Below are experts of layer 3 (counted from 0) of a mixture-of-experts language model. Rows are named router (the router's row for the expert) and show model dimensions 64-127. Each number is 128 + 32 x the weight over its row's rms, rounded and kept within 0 to 255.
After each expert's rows: "mostly gets" lists some tokens that are sent to it at least half of the time; "gets" lists some tokens that make up at least twice as much of what it gets as of all text. This comes from a sample of Wikipedia text that the model never trained on. Tokens count by the router's weight.

# expert 7
router [128 154 165 137 147 158 157  90 135 177  71 118 170 137  90 115 142 156 116 147 136 114 125 120 131 151  74 156 121 144 121 133 142 158 122 137 160  85 134 105  73 147 137 132 101 104 145 113 137 118 122  99 135 129 158  87 188  94 132 108  49 184 130 182]
mostly gets: " Pro", " Su", " El", " Ex", " So", " Christ"
gets: " of", "u", "b", " St", " B", " In"

# expert 4
router [146 135 105 107 161 121 142 118 132 118  94  89 106 102  99 130 177 177 136 190  93 126 138  94 170 157 129 141 103 182 123 132 106 134  87  95 138 144 105 118  55 149 173 141 116 149  93  68 124 137 115 109 139 117 148 123 158  96 145 120   2 152 133 145]
mostly gets: "ual", "–1", "–", " km", "⁄", "%"
gets: " |", ")", "–", "ter", ",", "%"

# expert 33
router [103 171 110 104 130 119 196 109 143 158 110 107 190 119 115  93 147 239 122 128 111 141 138 155 136 115 113 151 111 120 135 117 109 174 152 120 135 130 116  90  81 114 109 188 124 108 136 119 128 130 112 107 175 112 170 106 182 101 112 112  81 144 183 147]
mostly gets: " more", " model", " system", " species", " gene", "ization"
gets: " ", " p", "us", "is", "ity", " more"

# expert 44
router [127 131 104  98 169 106 201  79 136 109  89 107 176 135  95 110 154 123 125 167 135 112 146 110 140 161 108  72  80 121 142 137 131 105 139 142 194  71 127  70  50 126 146 131 114 147 142 114 143 141 103  68 114 145 226  96 233 100 148 126  67 111 157 141]
mostly gets: " the", "The", " The", " of", "=", " Order"
gets: " the", " of", " The", ",", "The", "="

# expert 17
router [106 122 114 125 154 125 203  85 147 193  88 101 161 144 124  80 113 172 103 129 139 126 135 141 134 129 106 129 124 140 168 133 130 161 105 110 181 137 168  85  77 160 170 156 111 103 135 156 122 133  85 128 148 135 152  58 195 111 118 103  26 125 159 155]
mostly gets: "iv", "leg", "id", "cul", "ud", "av"
gets: "id", "iv", "mo", "v", "vi", "R"

# expert 9
router [148 143 141 158 143 177 131 100 123 190  90 105 121 127  93  73 166 116 109 177 142  92 100 185 155 183  75 132  92 141 147 155 121 134 129 105 190  65 135  72 115 182 141 157 138  95 132 157 108 122 105  85 167 103 174 103 192  70 145 142  44 211 119 137]
mostly gets: "light", "l", "h"
gets: "l", "h", "t", "i", "al", "ri"

# expert 27
router [114 194 121 143 186 152 142  77 127  95 117  87 133 170 123 159 139 181  78 153  81 164 105 120 140 158 123 147  98 148 132 112 114 174 139 123 116  97 134 107 125 103 156  88 154 110 122 153 162 154 124  99 114  85 156  82 183  99 121  92  74 203 151 140]
mostly gets: " to", " a", " at", " an", " in", " de"
gets: " in", " a", " to", " an", " at", " de"

# expert 36
router [111 174  79 102 118  72 143 102 106 145 128  69 171 135 109 117 119 153  94 139 111 144 126 136 144 149 120 146  99 114 141 192 140 155 152 118 128 112 173  95  86 173 123 148  92  98 149  91 134 145  81 123 156 130 171 106 163  86 152 107  59 142 139 170]
mostly gets: "er", "ral", "al", "vision", "ally"
gets: "al", "er", "y", "ar", "ly", "or"

# expert 2
router [143 174 122 127 198 103 198  95 152 136 104 143 129 160 141 142 121 159 102 144 103 104 126 119 122 108 119  99 117 150 128 123 137 187 132 114 174  96 148  95  68 124 148 134  96 132 109 131 142 105  78  74 143 121 138 106 161  53 126 138  61 145 142 157]
mostly gets: " his", " their", " its", " her", "st", " His"
gets: "t", "st", " his", "m", "c", " st"

# expert 19
router [121 170 122 116 186 120 169  87 143 151  99 125 187 119  98  91 100 140 133 155 103 138 156  97 131 114 115 126 130 106 131 144  86 155 118  96 118 114  84 106 104 132 190 145  77 116 121 109 138 127 108  80 163 130 135 119 141  49 155 121  83 105 190 201]
mostly gets: " October", " December", " February", " June", " September", " November"
gets: "n", "k", "an", "et", "ut", "se"

# expert 22
router [118 159 148 149 131 119 201  91 104 125 135  97 157 108 108 103 131 159 134 172 126 118 137  88 124 133 115  80  94 127 135 109 130 140 148 131 152  98 120 143  91 197 161 120 105 107 154 125 168 144 121 124 159 112 130 103 197  84 138 117 120 127 128 166]
mostly gets: " that", " it", " who", " which", " this", "After"
gets: " that", " it", " which", " who", " this", " he"

# expert 5
router [ 95 181  99 108 148 121 199  80 133 205 126 127 155 112 134  82 142 195 129 188 121 109 116 134 127 140 104 145  97 139 106 138 103 124 143 122 102  94 136 117 147 169 125 156 133 120 123 113 140 105  98 118 128 136 161 126 143 109 127  99  64 155 154 142]
mostly gets: " power", "fu", "ti", "time", "ce", "ception"
gets: "ce", "ti", "ci", "it", "ma", "g"

# expert 43
router [122 127 120 132 126 116 192  87 105 120  75 105 149 119 133  90 133 135  88 179 138 103 104 127 126 152  92 157  88 191 127 144  80 124 160 112 164  84 158 103 106 153 195 163  50  93 132 103 111  96 102 103 125 126 156 132 222  87 151 118  33 195 119 160]
mostly gets: " ==", " by", ").", ":", ");", "."
gets: ".", ":", " by", "==", " |", ";"

# expert 35
router [113 157 142 136 158 132 161 127 130 159 124  72 118 131  98 121 126 206 130 169 120  85 131 120 117 145  98 183  64 118 133 134 153 137 153 132 164 109 122 108  83 124 136 148 108  98 144  86 146 110 112 114 162 142 155 133 187  99 130  92  95 156 143 184]
mostly gets: "---|---|---|---|", " 0", " 4", " 3", " 5", " 6"
gets: " 1", " 0", " 2", " 3", " ", " |"

# expert 8
router [159 182 138 150 147 121 190 127 146 153 168  95 138 127  93 126 165 164 133 132  56 131  80 129 150 119 102 129  89  94 159 131 127 151  99 131 113 126 141 114  73 152 157 159 115 114 129  79 147 156 105 147 159 121 143  45 197  81  94 121  47 134 158 131]
mostly gets: "ist", "ical", "ative", "tic", "ular", "″"
gets: "ic", "ist", "ent", "ant", "ive", "ical"

# expert 20
router [135 137 151 110 141 129 157  95 108 161 106 147 159 118  96 122 130 133 159 199 119 126 100 128 187 119 110  83  93 137 167 132 131 127 122 140 177 105 116 106  79 176 163 153 113  86 142 148 124 139 136 125 145 166 145 113 200 103 153 124  51 103 167 137]
mostly gets: "•", " Total", "year", "£", "#", "0"
gets: "5", "2", "20", "4", "0", "3"

# expert 32
router [130 177 145 130 136 129 154 108 167 202 108 149 151  93  86  89 111 161 107 120 113 122 115 118 150 120 100 128  79 151 142 116 115 189 125 135 138 110 120 108 125 184 153 136 163 111 155 127 122 126 129 102 136 130 203 138 176  69 148 130  77  71 157 147]
mostly gets: " 17", " 19", " 18", " 16", " 15", " 2010"
gets: " 19", " 18", "20", " first", " 17", " 16"

# expert 14
router [156  96 125 121 130 124 225 118 166 110  96 151 172 108 115 175 140 168 172 152 103 126 104 113 154 167  86 134  76 122 165 112 110 148  82 101 182  84 158 102 123 161 141 104 113 130  88  65 116 119  85  74 170 126 155  96 208  87 130 106  61 130 130 140]
mostly gets: " was", " is", " were", " be", " also", " re"
gets: " was", " is", " re", " be", " were", " are"

# expert 31
router [136 192  82 102 156 138 174 119 122 150 103 112 151 148  80 101 148 182 173 192 132 136 144 129 153 138  94 152 112 120 124 154 140 174 138 143 148 123 123 129 162 146 164 168 167  87 113  68 109  92  96  94 190 127 197  83 189  84 125 101  75 187 148 170]
mostly gets: " as", " name", " club", "’", " site", "”"
gets: ".", " as", "'", "lo", "la", "ho"

# expert 0
router [114 157 110  91 180 106 160  78 140 112 119 139 141 155 105 163 126 116 140 168 131 111  99 157 146 148 116 151  51 158 165 172 140 151 153 145 180 128 111  62 137 170 178 185  97 141 159  68 137 122 114 116 143 134 155  79 186  28  76 149  78 128 156 153]
mostly gets: " with", " from", "ning", " over", " into", "out"
gets: "ing", " for", " with", " on", " from", "w"

# expert 18
router [172 173 119 105 144 144 140  98 163 153 127  91 153 136 130 134 120 135 158 140 123 134 118 116 101 144  95 170  80 121 137 149 124 153 119 128 168 100 100 115 122 122 147 170  88  70 127  99 143  99 142  68 178 113 161  89 199 107 129 159  28 168 144 188]
mostly gets: "rop", "ro", "ade", "ea"
gets: "ro", "or", "re", "ra", "el", "le"

# expert 23
router [136 138 115 141 122 129 151 141 133 170  95 126 171 148  86 132 150 183 104 148  86 104 103 111 187 107 102 181 152 155 115 156 124 165 128 104 177 114 104  81 112 130 143 149 150 121 135  76 138 111 125 109 169 118 161 112 172  95 122 121  45 188 144 205]
mostly gets: " (18", " ", " (19"
gets: " |", " (", ",", " F", " S", " G"

# expert 28
router [133 161 145 117 167 109 166 124  96 202 114 105 140 125  93 124 132 154 131 166 110  77 162 148 167 139 116 164 113 138 168 157 112 135 145 128 129 101 159 124 120 150 144 140 118 112 127 169  88 116 124 108 126  99 170 103 164  92 138  91  44 175 159 144]
mostly gets: "ö", "ü", "ú"
gets: "-", "ar", "y", "A", "|", "I"

# expert 46
router [137 175 112 115 172 131 140 122 139 198 126 105 147 127  84  71  97 167  94 177  96 101 125 139 152 123  82 141 112 135 146 138 101 191 150 137 195 121  97  58 110 197 150 137 132 139 125 101 127 116 111  96 140 105 184  92 165  80 110 125 115 202 153 147]
mostly gets: "ch", " Sch", " ch", " C", "C", " ("
gets: " (", "ch", " C", "C", " T", " F"

# expert 42
router [175 137 140 172 148 132 192 127 123 169  79  54 165 128 101 119 138 199  76 162 124 138 126  88 121 151  94 141  68 160 150 123 121 156 116 125 188 113 157 120  86 160 150 160 124 116 171 134 177 135 110  87 158 118 151 121 174  75 150 152 112 123 148 173]
mostly gets: "d", " second", " third", " d", " b", "write"
gets: "d", "ad", "c", " b", " d", "th"

# expert 40
router [ 93 146 126 109 136  82 161 103 102 177  90  90 170 138 138  96 137 165 123 160 125  90 104 127 110 154 141 119  56 126 154 150 128 134 131 177 164  80 164  93 102 169 153 107 105 139 118  82 119  99 124 120 150 151 174  83 201 122 123 110  80 170 158 152]
mostly gets: " Frank", " Port", " Bel", " Nor", " Al", " Scott"
gets: " S", " E", " C", " T", " P", " F"

# expert 11
router [148 115  89 127 156 123 170 122 117 100 116 115 153 155  35 103 147 138 162 178 115 102 111 117 146 147  78 180 100 161 176 103 142 172 132 124 194 107 110 109 148 141 150 133 155  80  93 156 123 120 115  87 153 114 201 125 187  96 153 144  63 175 189 160]
mostly gets: " and", " &", " but", ",", "a", " York"
gets: ",", " and", "a", ")", "ra", " &"

# expert 3
router [141 152 135 109 171 138 179 143 108 164  85  95 156 109  76 129 128 188 144 193 110 110 148 155 150 112 104 165  68 123 142 119 140 123 112  94 151 106 142 104  79 146 169 136 103 119 127  97 127 151  99 125 118 128 137  99 191  59 112 107   8 153 105 146]
mostly gets: "0,000", " million", "000", "⁄", "_{", "00"
gets: " |", ".", ",", "g", ";", "00"

# expert 47
router [144 153 123 116 139 154 163  90 148 162  62  99 136 111 115 145 108 134 147 175 104  86 137 150 115 161 107 113  79 104 173  98 103 160 145 117 142  74  99  92 163 134 144 176 113 137 115  62 133 116 118 123 142 113 167  86 173  77 143 164  43 130 193 111]
mostly gets: "row", "lock", "amp", "â", "hen", "kin"
gets: "en", "re", "an", "la", "on", "amp"

# expert 29
router [ 98 168 104 105 133 164 147 114 126 112 102 130 195 154 101 108 158 163 196 197 109  85 129 126 143 146 118 145  90 122 138 134 157 133 129 130 169  91 140 115 112  98 143 179 114 118 154  88 124 160 111 108 126 122 156 129 156  91 144 156  57  98 180 171]
mostly gets: "^{2}", " services", "ities", "ology", " century", "ies"
gets: "ment", "ion", "ation", "ers", "son", "ia"

# expert 25
router [132 120 120 123 161 149 106  87 113 100  95 106 179 110 100 101 149 134 167 157  77 132  89  89 110 146  85 139  80 193 123  89 112 151 126 109 210 130 172  92  72 152 138 129 136  98 165 125 100 105 126 132 182 151 164  73 146  88 111 117  94 140 143 132]
mostly gets: "ated", "ed", "ted", "born", "red", " career"
gets: "ed", "ated", "ation", "ted", "ing", "red"